python train.py --moe_layers=[2, 3, 4, 5, 6, 7, 8, 9, 10, 11, 12, 13, 14, 15, 16] --normalize_top_k=true --lr_router=0.000474 --n_head=2 --vocab_size=2045 --norm_eps=1e-05 --attn_scale=0.125 --parallel_block=false --init_std_qkv=0.0319 --init_std_o=0.0 --optimizer="adam_variant" --lr=0.00264 --schedule="wsd" --final_lr_fraction=0.1
Below are experts of layer 3 (counted from 0) of a mixture-of-experts language model. Rows are named router (the router's row for the expert), gate (a neuron's input weights, with its number), up (a neuron's input weights, with its number) and show model dimensions 0-127. Each number is 128 + 24 x the weight over its row's rms, rounded and kept within 0 to 255. Numbers have three digits each.
After each expert's rows: a language model's description of what the expert responds to. This comes from a sample of Wikipedia text that the model never trained on.

# expert 37
router:127171124114112097164174163129109137148125170106136134130157123096120118142121146156111117121140096146156163183119124114121136141119109107106111105153104147191127158108082122103116079135163167177124099163123113152183140120093100116128141120077149161180106140150130126146145155152140150140134130110120160138172134119123125134116144091130145114143137127097141159117174130113143160160125
gate1:151126154149098140110141165105088116100127129138111174118135158111143159097170121155116100157109105090074129136130088113133120142121142114142123150114123102105173100131119122108144142141099143134162148121071167131125126111127165136104123097076111127120084128084160086101111125078117136151166132182115145181122166139123148106119133132135112173121132136140132116104109107129124142178112
up1:145101138126087098093118161115092140118110101134138159127138146120131119108126140151117097144110135138118126113125087105138079143113152141134126160110148109143129094138129107112136125153101187124130182105084206118116107137096121121116132095092121128114084154079147126144128173137140144111181139089128126183119171128125132141109120135172074134157117129162150139119137155126111123156145
gate2:130133174150178141157137120124150140115128143122103130184165134153111153144125138137121155152129139119128132123114144154133180122145099066104089109111165165149127152137116139135150139115129101139158106121177129120130127200152126120140095084133168117148112175132151120142144105166129143129099147123170146144107180163140112165125089143141100139158159154134125124127093127122108104090104
up2:123117113146139135131150097132128181113135139139146088126128169128150147102128134123122168067147136085105112117109086144106162110136147164099096140123098117125152121104087126117151137162102103127175096126136131118151140109148133141066135074123112109100147127150155165099138113129103124140155104199101120138131160115130108089141171126177156133143159114145116123151107086114120122146113
gate3:151129126137115119136144053116154128102099103147145150071140147115135112147171110113178177155108137118138143120148134118150159130121127131124095219141139132137146133127128123152137118162108144118137140134123135134127118077142109131119091081155111120110131126163164140138102124107107133180167085170147114151119142115080119140113171117093143120110139160144159116098128159113132126128099
up3:141120163137118137142141132101145115109113138139143127111126177158167144169122181169092140135182159091112120118129095160143158144127148142101131110151111154131155115186118122135121131171133107136122066144107091120125110113143133125150117111157108102120100115096102087132117120095138131149119149172118165102135157185121107123152122147164106129110138126117175137153172153129154160106094
Description: Space before numbers

# expert 20
router:175125164106147133158176147156129167125113149119105082169152127125164118113095109138163172100107147129139113164157124148186098079115114161110125102104129154162125136130185110112164160124104171131131129160132086121158128121163159126133105141110133105107131110130088097126151130120112128147098117107143112137131112125092137123121145109104150118115165136126148149085093139152114160166131
gate1:131130122146113149129146130097178119123103130144113131109155092132131139101121105124122132089097113161153132116077177091163142155151119142145115136145135123165114140127127126110126174112124132132144111162083121094132093155142153095112100090201099096136127155137114140134147127121104135112112079167133095142180132129107140156141138071083111123113176108145122098135097131112140171148122
up1:106100153101147116106117124146083137136150161141151106181145135086115104129126129146146098175128145133145156096145161177108129088160109138135101119123102103096108096112103080122129144152159163144154114143138122146104102113121102136159142167111166132134112144119107159124143137123101132156140156109123106118081133143112086106100062176164140145111121123144119108154137184115119111096133
gate2:130143085113109147138159110132166114086085126178165068121107112103121123163147138102189101119153113129118108100120134119088178143132098081110154187154131096098122161111150136146130093101138143134139119115104114096133142069137121170103117133116097111102147129064122122150094119121130149141160140123146140127126120093116168147130137106146131118143119103138137135129152148129136102132114
up2:139118138163133146112100180158128143160147115064075181120157146108123111113126118118075159107083162124086107139111130105153105147123146175131117093118142148153131089154089132125113157159095119105143104154154176145151172174081123135126140110145151138152101133148135165106149117119122110104139158142109123128157136149149112101167132134092122136145143139132113116143128104151121139127106
gate3:187143127121136133102158134151115103111155082122128122108177154098131117118122101136118162161102137130085097121119141116135071109101141171155152114131106143136118131170130132142183146162072112117114154130143146141143164122142104162095137100165133161093122144136145141156107128156098131150097127131096117144150124132102108120150155108095129089088147156094134098114134171126094127090139
up3:194150123126139138104150129162122091108149088106127108110143139102135136111120077139137167157104141122089112142130139099141077131106129157145143109117134162135129127186132130161178158154062124105119147148145162154155158119138101181086136102160127148095137136112117143151132120137107134148082134123093109144152129134120113116150150100096123079092139146094118117115132154125112129104153
Description: Stems after prefixes

# expert 16
router:137140117140091162121107179103167138120167131105092123119099125089127135143091130112142068171140144158107124191136091135124144141141131140103126142099140128091104114147142127118127091129132167091094127131101101109141140125151159124107132090129156135165139126159104162138121153096105157159122165145163117126145121101162099143128096096129133108084112179162088102111138148153155122130115
gate0:146173104167146141095132090119142135122092148143085108157112165149165157093071152111119133129109140125124115112141100131160108138126118138133109183145168140183113142118096156150129120098117126176141130172113127092131147104078108106129101091153114138118096163140136132136098109103163093156098100151172112123167099122121134140103111150116116147159126126154124164125119138134171119133130
up0:122168122153115097112130124142123100139143137142109105134050172146108130087101147145135128148106127110165144121109130122145099102094081134125113169111146156174132122169132130095149131087150116111145109135116153100130082128117154101115151108135124158119071134161098143093105094107149142150116138123108069143167112096139093122159092170146124133135130121157116108131172135149121103136130
gate1:137113128137130143127177173149124139096171135095125142141153125100179134147111108126109092127139140135106124135125078105128118173109140172118126132119156143132082120124188132102131062092138108139142108151123158107134121117125111140124122122175127080101113087175115141135126143092125170157123122093140105140149142166124149143131170121127058108089128108115107098118146137147124121117103
up1:124129136107132118127098082111124135159075125175116115111101126164083124131142146141157165126123121117156126097127168145135127092142111082140127112137092092116168122121080129157111192161136155123137155123128120136117149155127154121120121136092138164154138168086160102135129104156114081095141123150107143112104111096136124106141101142130195157183142150132144162119097116119136141138146
gate2:125131140145147108137145153107131116144130103142143139111143161119141118143159103159122142094130120119150129102109161117142103080146115140144116080106115104109121104140179120086152136166175124122126061125097110140124104123153137143157136104104097070119090143140126147096145175131133111158157127132143143152144157110118156159152152162133112119094139113118092094094148144149085189111082
up2:099101102126112113153128139171099134130075100082112120133142123149158137155116142107135149166153145102087120149136114102097134114113100097189139164153150123122117175178109220167105119125113115125137142096140136115126110122104108109101115108142121177150106122152154113162113129135099133111126126113122074130147091139131148150134114099131108117173126154158153128126154121109121111130108
Description: Comparatives and signed numbers

# expert 54
router:140117119120146134180142131104143135161132107130082127155141104140115093137136149113148159168119144170124122127173160189185160155117144109129091149128102139136079136075098125122120163159126126141113147109112105115124095175143098142116097151107116119117096132125104102153127092129150149139098138120152170136119124160119098133140175126123113125112184121171108098105171148130135154128132
gate1:127178120171174151104157118104097135111182137092109133131145140167114131145101139144101173123140114125131122132108180138143171113130156122124122188109168145092154115157138136099168124105117107124115136127114146128153126130133111102134146106152135146125146122160181153184143125137116107129116123128188101151174094127121127130104124088142165117130119088151158137155133155169124157138142
up1:122153146130184156112138124110102109091156132114124124111132125172083107144134118099129144173126124084127160118087149165143156084115135082092138176153140115125173126128163134114127156115103152108121119101116137127133102121132090141087120099169114131139145128166147108203142130133129102139128098161179118140147108173144146142128116128164133157116107095155121121168119133125129112127170
gate2:137115135155100109132151133102098124141121107140145081179174163124116139106092145158101167181146161094170167119112110130172150091122134147139136106119104136181127121131092089179159180093139150166151115123108096129117134133117126129120149131149124115109129159103137087110164141162110149135126110086087148099122128131129133127128103130134170137117111162128164135104093127105109135140138
up2:111144134141109128168141128097159148118102148138099108099102112131120109168170137089152107171152106170143139128117114126076128143103091116123129148124133143103137166130162118134099105119098141117134148151092109141117134115128123118091111162135125149129094097075131162117112164136100120103143109178129102171139096150136102114148111138150124099115048140135147109175137107117110089108170
gate3:167111132127189180134161122136102190123119165104124114151124107110093134139143120110167125148133118108123121099118134136180103133144092133155141138121112147121148170126117146165126171104089104090088128104124122175131136176153110133120087127120097110123097117116160114088130116102119150119141101153109176103117130151175139150146152072104130112113137141116097140133100155158127131141141
up3:172134154121204165149149125138098165130113171070141118131120095104132125135161134114160127146141114117113152119118141126147115163154100124143146125108121137098134181108123113162134160129093079083118121122115127182126134179164102154111086107142090113130117100118155140111141137127136141121132096173128169121108131155178138130126150083115125107127128141131094112154119143175126118126129
Description: Sentence-start He, capitals

# expert 57
router:116131147145158111148114122139151164088110136186089154099081180129134129084104119106122110147181140148121139091096096106100110148156115141125136110151134124110155130102110113142152133120120145147121165127109153165123148160122150142116133156137096099096136139100153105111177127169158130058133158136082109122125142129158169116119134094122127144160090116121129182120108118144136142135149
gate0:127157146115151151122116120158103108096115127142143160114122160152147114133141148137122172108119125134056131099153120092149141103112136108133140124135082122114160123130147152124163174141142126105121119137148159102134121159163107158132113093140093125150116167117121144125142088127179107117123103083157150108115141157119113111153235138128137119099162115162118117114145111166131097125106
up0:134143123113117145135093108143143128142108143148144135119127119153170121134095119120123131103128129138065110107166118092142107120138134123132088159141143154165172113091150137109163145149134099154136130175139151087143124150131180137193133113097100126170114188136144183116141065117129123136132114145138111131126108164122111101159188132081125125157133132147087143132107145147128122105114
gate1:107139149139112101096141110156131154136129176120125136108133138089163139138083181156172141106101106108125119169122111096150120092112157184109138106102077118128145150115087113113179123152145122125137115145114136097143136113112065147102120098087071146110109134137118111148100120128145151118155136070160141169118147129136110125140109097123113123123132136130132123193133135129140136100105
up1:128149146140097119134109118108138089110115121135136108163128133149097166136167119121123155134127152141103116155143157102108138124120155114127166136109136203107089137161127136107095110130133096125103118079147107127159154111118218132145151135141148120098133125129113164085108155153099130135149168102110164141157095121088120163079150167141143101146120138091110129104120108119122164138143
gate2:129131129128128155117150157149114124100125105099135116137136115176139088155149098107147149165126124092134117110092144186139112112119125043160108144160118134103116154127116140100089110131117152124129143104114081159149079091157097145114140093140181125124130126125147104120158153129085158123168131094163118107113093101121129121141094144195154134106126125122161134128123136147108147137134
up2:119145177131082126132065142121163099155161130102096117158141137104148120116140166133131152110144140175118128167139152108125152154137152148142149140144184118149151104111142125124144103150144137143101138120133163087166137118145147123171108139131134130155142141140115139172133099098141153128142159125093073144164098167089116090136157177102134142102140120150111103108100073146127139128124
Description: Consonant-vowel pieces, names

# expert 47
router:145101091159158167106097144145135112094151124096129102119154141166084109158173128123173161160142095157128117085129157121121136117101108125121126160137097152164102122114114107108155112094102122154156112132116129113136109140100146132148122110133093128096080107181135135193091079098143129150163140104123155097134137143132133139136158088120092122138125107086131147153124146133094138135133
gate1:170144096134141142180115164158141189116164145108119127124100128136130150134162128135132145133143122165159112133153119154157157123144121119091163184132121128104131133140102165091122098089115121159110121089121102078089133132156133120118097092136091149123072099100138152111151116116092122115173140134091159130117124107128138125105104109075126096154148113100131117165138138099126096142123
up1:097124165110155123087137119099132080132101117138132136126176129119136124125094137116103113123108122109103148132128140110099124136120141128160086095114143131168108128113150094177150162178123124119144131157143153180151158097092122134139166180123153113150176159144127114141112153140173132134070126112175080127142111149125107134135157153178146155096134143160123130096129117143142152094126
gate2:125098144131143144113134146118145163131133082124107096110159190122156118155100165100117116151138159140125144085137095114188154091137137113094179123136121071112102164133121146112104146165091157106154154152122150099090118129159142122085123132153115165137130129116131148102137167166127136112106113158126072134151106154123154116135130136130106130134181122148104126099119172110116125131126
up2:135114132102133137106118128136138144078129106127101079133145154114155152141072170073114113187152178119156104097138105102156105113135132123138156103127138082081117133133138160137111149147101134119153120130122165125093142099137158120106150111191135157122136150179099156110147151143124116107107153135111091124150134138103134121156115139125126145143185103151108121119105139087162135109148
gate3:136158125123105119126133105150125146169087087150121121109100130120165148149111153120128121138140121115096146118150150109166136103130135115198096135133159147151119167132131157164084154147125131114134130125145117094119152131094135123139105146126095084114107135136150099124121120100092122122115135125133089141185108118126209139108091122120198117151181140140123170092133164114156128135137
up3:126122150131138140129124081116147161137136089115091144142135106127144139135107143088134086131168139108127136120193120141157101134139153108117109138125144136166141174095153157146124120150113164148159134116122134088134157158165174135101070111146114084169092151116144120136142128115117124151144170104167118113181122143118176161150145131152134105127184152129089107123114135093149148128122
Description: Commas and pop

# expert 27
router:142100103111147117107139118147153151170129139158100152162107172123105126120089110119114093146113148142135132174157108138186110165117160137105113117108105135130141102102154112107120120151129124098166110089136158128146160117170127137097111111157131108172085090113121104138120125088104127138134150104117164095087120131150083101186125156167111151127131153115100158101135132133135113141078
gate1:066121135147101142094144137095085139132075135129080136168126119138117138140138095140107125130115105114091122086081129102129114116136080131125129138166108127086109163155131137128138126132158080120144132120098112125137104151092105077136117121087125163103059143143135133115091105116095112099140135090149095151123115119140142105158178144127102108141117116128135143150134110158103169144149
up1:097136123164092138143097172170145117136115125105176151127108152126099148094097130093122120194130112133158127144143163177164145095122131157141127117141100144137158124085104136177100145094098179120102124137160138154169135146129107125078156117151113110132142130132140102109090135133146125135155118124142151085116138135124159191150116119101131156111136127136140079112103117113151113136112
gate2:133125103139124156145146151099121134164095146126120080157154151105122124190111088130111147088111068112076143108109110119167106190116112091158147166194140099122081201145154116148124129120122118129141147134098102106137096106141109112104093125127129113124101134150129153138114154115136147139122093145152125119107113115116145112132118111150139118162107114118151145150094111155108126139123
up2:124149176125141105141115093178135136117145093125106142125111111153121158076137169141167141164153143156179128155131119140076172093126119144113111121079133150130151085154090133120125138150121110123108148104184133120088136173138155130112134127110098139137142113125140111123135113159156085119145168094101117142117123170126146124112109147131126170119144131142116132090155101067153141112142
gate3:129158150147138130134178074092128120151112158106152077129139123166154146119135159144100148118142102117131133094122112146144183078126157138127107166150115132144129166105136144121124076156106112133101129139104099120124100146169133145138126124149138126106143104136165173091133139150170185123144096142180130172119103132113136176164161111100148118130107145131115087124113137133115159110132
up3:116140076110138132133145089092124153114122136097170099143141131122127133118125088118125134122165071085153142127118097160123117111138143111147113174159128114133154146123110144108086098129091155165071122138082128128151117098149147168137111111143130123097179119104153139134150148128139186143142085138151131146121077130125122114123143138095144125107093105104120088170134150132137179099123
Description: Term, The, years

# expert 23
router:102132083103148133104160134126105137117133205101108140152183169094155122136169107128155139168121148111109123098149133116139092146131122128175124125146134120177168094149108138170126096094161114143112133137101131157133139116107143145128139120154124143130101168106109151128124167166134098165098110090177138119085136138139149145138132105093135105154113129110153110104171128097137148130122
gate0:148113148161085153108106109115115143147135131119140115137125087171104121115137139131126134137195143120119141101142147137179137113113146144093117113115090116147085151153123126127118110160148171143182090080128121115121112097094148083130165148132145163150126113149149133129102109151120115170174154121130088139135155113102141085157086127145105143110138160171134141149100085102094110137115
up0:124154114191112114134115126091152152099118124086132106099152102125165150142087121098134100132134154116120129134127133160141137139143101152137132173097135129119135173134149097143165107112097092140127136101093157142120139110161093091090114124137109136086077095114114163095138110145130110139124130194172164139126097157140113089107096169151137128112080132101125138144124130147107128112099
gate1:132154129116132131113179120160154113144151096117095152092097111096155151126133111115087146143133134164091126144147143134142133125159107107084087147163111079115104173122148142097097114100102110166146109142110126102130106127138160142132099090140118058097157134139130168104095144133105130112141115159121076123115154133107132153135158167121119126143125126132126101117140155138073153089094
up1:132147101118114130106144111114154119132140112129080159101091114096130160135104095115121136128105135135105139160134130153151125134159106113123081177180135083121138177123142148125094113084117106158157097150102135071134104147134149130128091112130120073100155140124101149107091160148119132159131112143117099105130174132103134163134153152129092136163134126161132117109155129141096180100091
gate2:124150099112135131136111171163111155148104167109084133185140164145141116083134139189100102144106127133139156140098156159116117103112177141117089149139126124137162134084112120137112144133099151124140114156132124137157142154116115109105148112078129147113101091141166117102147148152155149082160156097146108119084093157122100172150123101131114137126126133099124179134157113122122105113128
up2:160140092104124143174147141156111139139105173132111134182131155136126105090131126167128135150098129144135138096102148161138098110123173155085094146131155125158150160084108109144140176114116146108149106131134112157152147147160133148120167115088136125111092089133149119107167137147148120089173124117103123113113097137124089169145126080096135148107122140077126177130131119117113108127117
Description: Until, time prepositions

# expert 45
router:130141110123105121127149156102114160125168138113129118144192131119174118127109125108115155132116101118120171149125158083135078143132129101148154105102121111132156170104099140095092097146065095118106137144138158120163167096136118101156145118090122111132081138124121148112121132136107161138148105128175112134157152132136114084152120147154098059097156148133099120128140113106096121129121
gate0:110133102159155191112140105116125101142139120132134115170116134125167120133105139103121155113145141097123064108096112124160134167151150149141114133147153137125088126138122089133152164127109143072153128121061127141163147077143127148153135105141089074149129110146123087146144107114119159141144092153125152145101125099150108152115109122117101149109106115154147112140061142146109126121138
up0:119146122166118187125129108100083100146121114142124103136127141152187150114138116126143145158126135128101109158139108118157117178147131163109125161108132150144145145118149103099172130166103079101115130158094069121152130105163133137126126146120083123148097118074148133130119088129125128121125101139107154149148123117146117135101104110112107156077126115164105149165083124152078127147150
gate1:136094133145137162084164112165091106139166085101116131118135118152144098068150130139165089154162131111142121108138120114146143161095129111105154122139135117136133086132116137138158144081140124144148141156111133119048126140140126152100148146093158101084150146110133115112145149160105165104134137096130115128137138160110131114146068147164087143129163142136112154100159115131136127119092
up1:159150171134134165102084122141116148125156077120147164138127167129154078115158152130148118148146123119128122128118134102104108096122092107082133134140115093118132127087132123159130128093099171149158115132132150098095132141126102113145139100074144093135132170117110122103098121175093144103090143107153082157151160112143188116146093131121097152097125149122144133135102151119129114100113
gate2:082140116132106118123117116114122145135139171141129151166123098122127145089112111144136118123096117126103116113100093113127122126142119143122159124089105150153132140094154069091176108123189113138204137124123110122144160099146063092164161149092136119131067116115124131094132154147135144135093157115126113151126170128131142124158147161100122148142150125129144147144112130113081097127131
up2:187154106135134119131155093139121114094094134086102100141186169119164147149168128088142124094097168152133140150113147167143142146138123104138111153165123154158126143126052165146151153105096141126076131116126162127126122167141117154100106106150106103155131127140118121140148143118130123126137093146110120107124121077110139135095130107164117160115130125164095117121150132135168157121125
Description: Appro-, was, No

# expert 46
router:105146146093163144114153122093144108108133113149153094068141171169130114153136089130106108120171125153128114166132121109132106135145149103112110119159097134106116106151142124063107109132135164144097150121122075152160149127089146125099089130143145142088147158136105093164133110109131144105120117164105118195151118106089125138128158127136096113134135111130128113096119110125135160153083
gate0:106130106154097095123166182167145112136143116142116156116127138120119111103132073155104141100129088151095113121150089130119175133123140123115122154133066099140116143135112137119130128120149122127147119116087113138139175167151090150122163106146122105141125114098124127155120153088151123124163095168083108109105157122120129124150156172166133116123100084154098074161140118104159133155116
up0:128108145049171088111118083101117126122113125104118101133163145158126186147113166132179093117154096104148170151110126156107117131139104137146129129133140101086100123131097136155133133135119097092120127145154164116088139154129171122124099148108136125112117132120134166104119099188106123120142135121154137143142141116141124127132136094136122097153144125137136168103142161115108103056136
gate1:170127111163139138120138117102145124140159154174161097123108125147110072130108162117151121109182128129153128107132147125129083152159169104126145124080109168159144136138137116089116147125152125148111115081093152125163147137102121135162131112139142140077134131152099105145144098136084116119087091135141143138158131165102132125123110179124150113146147131101097117109086124171079137143140
up1:161126120166140130111131119089140134137152159164172082126108130152103077147106165121144127113183130117151126105124149108130076153157158099132147119086105156153153128134140114092108145129147120140117114077095156119157147138094126118168121124151130146077135133159107096131141099140099122125094090152142145158167145164109131121125122171124138110154137126095106111114093111154070128148128
gate2:122140093154131135131095164129141105134110157119138142159155112137118145126132103127101061151136136115115133113076123146095143153129117142136142149142111130129182142105159121103120097158121123144132097124125150182130159121181087085185154131101138099157086142105165132101112167131085126143085135154119081112095131157131106110160131184111132139128113093125110119168121121114112141128123
up2:132126105127126134162112137070111177143145115114119105137151132128137151069112106090062139176150164146160123112131112154162112101116169133125166139131114122189162127127141113095129146121134094135108106108133095115126120131120135084151150100152137121173081164116123141137148163112148137121101156149110083111128123175105140121113122128123119115124159110143098139155065144127154139143115
Description: Spaces and Romance pieces

# expert 2
router:121171107098151126099213115129137140083138133137099106096082163168105122133092106123106161069126140122121081145130107089086128112167114109139157145137096149126102140125109137116136112122165132138167122142119156098098133174099138162106114143127116158150158128161112143149127133125090111140129117129136123133141108140176133111141106163106097133127093107130117145149104178113133129135162
gate1:127185124150173129115063130148147101142140105097173116139117126121101146089106131120123155122088145137151147125085106154144128115134161131121107130128119118115119152167088136142093140126108164128082108097116126120145154128108130090146143097165138095163147113107139095151123106123124105142107088125138154121118090049147117150098110158151153162128139158170131109103117121177129115130127
up1:130147115164174112149097123150177109136145125094175108164105105114091135113106156089083109125098141146148145162120127127121155106152103109087091094150115138116125173129120132146079119117125156159109142087107102135113170125139145095141128101135111119135171075126128094152129133112124115134077109128156152106142123074161100171102130165145132142103132130114131134121097112141139117096144
gate2:145176142091154108149172123137119139112109118098127110110100132099158118131157108140154161138099155124130147107156101138131133117143120125153109158128105127124070147147091120091149149112149123119168108152136131097128107142133136096078155119152156125136084115128110112165125127123106101165140104102113124184103138150109147064141126171082119102117121135149153157136142184148090104114167
up2:144181141084119094138166117143123123107097110112143111110096134108149113114163102145133156142098157114117147115150111134128140120143114127146129152125105119125070150160103125100134146123151122110161112146147123089119104145110119099096152137151165128141094126129115101166110112123099090168132106088102118175099148140114134065139129173081115104113125139162146159140150185141086101119161
gate3:131143140111124132129150116094133156149165112148094093110122085105125127155141105107145149126136105161176122125166092149140159136111117157132119139076119125170099113148121100115139123170115084131162157101138149104094130133165164088098133128166141152108113144082167085136155104126142147129089102124134119139140094164122154088103149151124141136119135132128168114142125116155073104174154
up3:125113124122143148140114145167114099105131132110149169135132142147151141106124185147112120132137139115109128120116163108100099142183122110112119102167169138078151150100137176146124108096135156114092128162101101161142140098085123176168126135107109094144133135158135162122139163169112107114180165127126129116139121095125087151146106104130159108113138109131133149083137098121170146090107
Description: Mid-word fragments

# expert 41
router:095134131132107110157125109099123147156136165094158096095127120103106166108112118120089096130070134137130148144162161105150127153116126102138116123133114136117114113159083099124126083115126137195115125161169114168185120089106097110139130167132114161127134154124141127159153113103123153105160115152125167114124147153130154073129140138136160111135124117128163185133100115099135162143117
gate1:130070084124084163135132106152171159112109106173108137174116120173138090139146138103132154068135124131101095083135126157135153136163160142127136133155152125112152161096178154098141148176147173099136139119112134096097164113141120113119147134131138089116110089136113133112100120142134139131114113093129112145136135109116118158119143129106129108141085119109108085128141161099111101138151
up1:139160118100099114105101136144164157169115190125122113136145133057112124126121147129094126137124159135086123126130140115111112123128086101157116123143161109108136113130143138153119133136135171148134183118152120149148188125090123087097149105201109118149159119097092144168157122082124103145139157094151141105122142127128141115120150113123159126142108108117153136139151129098131110113178
gate2:110126094113118139133127154156115117165186144126144130141136133095101129092180092111143165133131138091122157114139133152129099123135113133105104089167169105120092132148159109151093133135142178122155132118152128117136104161148135131095132162094139127156132112152108137108163171130128160148171133125114137098110086123172082116144113097117199117132097146136116119122146164154098156108142
up2:172136125164126080117140102178157134120098156127092153137116146160197118145115126160099127091141148181138136124114123133143120124165142141135147141073141104158135116085126133112125134165089144154112137093115121137124112123134141158154129084161081146134119140111109103128092139113123094085114115112148137155138168122096123115113133157125178152143175112098111142142148084103137140132150
gate3:151155118124119104097161136113131119128130096149101163141091105101134135150133156154167155086112099136187137127074083143113141147105152162142145165145099141160141163125121142121141101139119130133148111158137092134121130115129115114179128107169169160157120130157120095106108148164125121106099116116079102140159130114121177177147097100100101119145163144114097119143146095095122119137138
up3:139123121073138121120141071131191115121121150125142079144097124084132143103063153084154138078166188148106121125134099108129112145132129120148136161137202093155094139118088131162108144152127109128165128107162086115139169146142142154131098126133136100127140114107096122126159146144115108149162108136121125152124100099104123122129135127133120124105127120125132127144109153097123147136146
Description: Spaces and dashes before numbers

# expert 0
router:150104097095125152153130111122149116110149148116104081118169150131181113094150117099131156105150101116097136161119166064155150130172104126156125117148138106118140161087113095129113124119131118135120152112125136148156127097117123114125146159108141099148102161142129100145148125167087145141120175119142141099162102151122133161127137123093081162090135138151083093133127099127118095106177
gate0:145143133107134155160148097122118144132148093074118151173156133153095121137177106127105116145082157149135107099115112127170151115154157131135097093137130146179117104136128110105097137168114132174152160157138129116112148137140093120127179145118148115146109153096125120126163120115137116111128164094131132128120131153109143071143173124108124158083144137159087146068138135160151116144115
up0:136160124117109123165166092126127106120146105070107138163158131159112113147176106125113098108109151131152103100138123105163147119154113134140132101141147152181125094120119133110086126168130131162162169170143143118126132119126110135105148135104139110142121125140110114105154103100122117116123157112123143147109135140122126064146165136121102171072129117182083148086128146165153145110083
gate1:140109089107133088098143167091127107120117106142142093147143119129141098130182100152191124122117095126137111121142147135140121086161144144119105095122113121124114150190089148132112086138107156185083113099076131161113113108189142134133142113175147141119124123101106142129147102116134160121116137091126135129113108116099144131173136147163131131117097128143131099109150133134089156136103
up1:113141163130128100089086136141069142126123074109103146133132144142101157119119168139100106116154153118107161153156136122133065135128126155115133151098088114130125111122098094139129128148151136102135122149165149100145125085072124127156123112066163128125106153144139106100098124115139126133135118155123110189111131115119107095083170123116117103136137160097094167142125138118156093118130
gate2:115069135177126162126144153105152147106137116123130139159139154145090151126115129120127164157155139150105119119154139157126071085053134119123171146136081156124126112126121096153128146132150157158185119118120140109138142124129108128095130134132169074146102099121139149129152118127161135097129110161151097116113107115138165139174159128140130126133110126077131113088120162115160117140099
up2:141187111156159103122102121139146096109176128133141131152122146125137180068094127118135134110126120146161126118121110117138111116101139108101128135082150110112120096130138092136154093145140103114140114125116147151153195131152136146142158149096143131141120126132099180123139104092106134173099116148150161135118088131129107085153147175107136108111153130104111168114054115110148139115122
Description: Numbers in tables

# expert 19
router:121122124135113100127120104076116164120112105078120148135136110142148124137111160137137148118149088179117111091136115140122142087161126149112173125099121108144116135144141128140108139157145160123147098135133088119150131084145131100109163124117099127104136105077103137108119160152113148087074145103119117126131099180156099132143130097141094127160133203115137119105086149113150098112081
gate0:135138122124142191126128104124143110102135136142124160107123119148139133131095174128112146088123079116151074119175169161154108153127187137151114137156175135160086119083145121115129110093121120092156152137093116123127162133109075118105106145119080148106133133129125133146140130110139161134142129142158093132147102147106126140115144133091156108135160120165110185105095121164130130105113
up0:151136130145114147132113066107145120116151096128117134099110120122171143167092165082128129088113090128100082117119149116149119154135145137096129167132165105171079126070118144137113114094139162105156128114112140112151128125151158111125095111151108119097118101149135123168146123155133156092094129141133105090155121114134110165122156098096103128115161130200101132132103145136142125130138
gate1:135126076134112102119162150138119087124092135140105128098078112155124120133161161144117133119119110153102140113080146099141118139121155149080118117144102141122113098045103138155114070121152117138160159087113132095138190104106146135125149110167108132135153086117147146139103134122106126162141137148117126115135097096126110105098140163123158090124123167158127109114138139133131129084141
up1:107136176108171150110082104122171148124135123135129126138169136101146156133100098094139104142117121121133138156148100100115130118133079121161130138124168115138136142179134110114148176137108139130093092185130143143126083149143120110136092139069145137143100136129122106119142121168140122112114098106142104165125158149136150146158128074124091143127112077090180160122131123097126134151126
gate2:157147096118157092126154111143160157128170137125103135151188129161090100120199158156148124129134165138139130123121155154131151103121131136121140143128138143096113130123080103106100109110133117135093135110106136157123126139171139127164119083100098099120136123100108092156127170142079150114123115162144136116125113121088153122143135106152122147115165150150149132113135150166072093088098
up2:168150093112144099121158118130157169115169127110104131149173131150092102106201135161146120121136169153140112130132141138130148113124137140127159147141114138092111116134075094106112115128132131143097115097113151148102127131173130141178131100104094130118136108091099100169108188126083153106126126148151123119120116115092122110147147111136128141108150133140121132125169149167083109087096
Description: Table and heading markup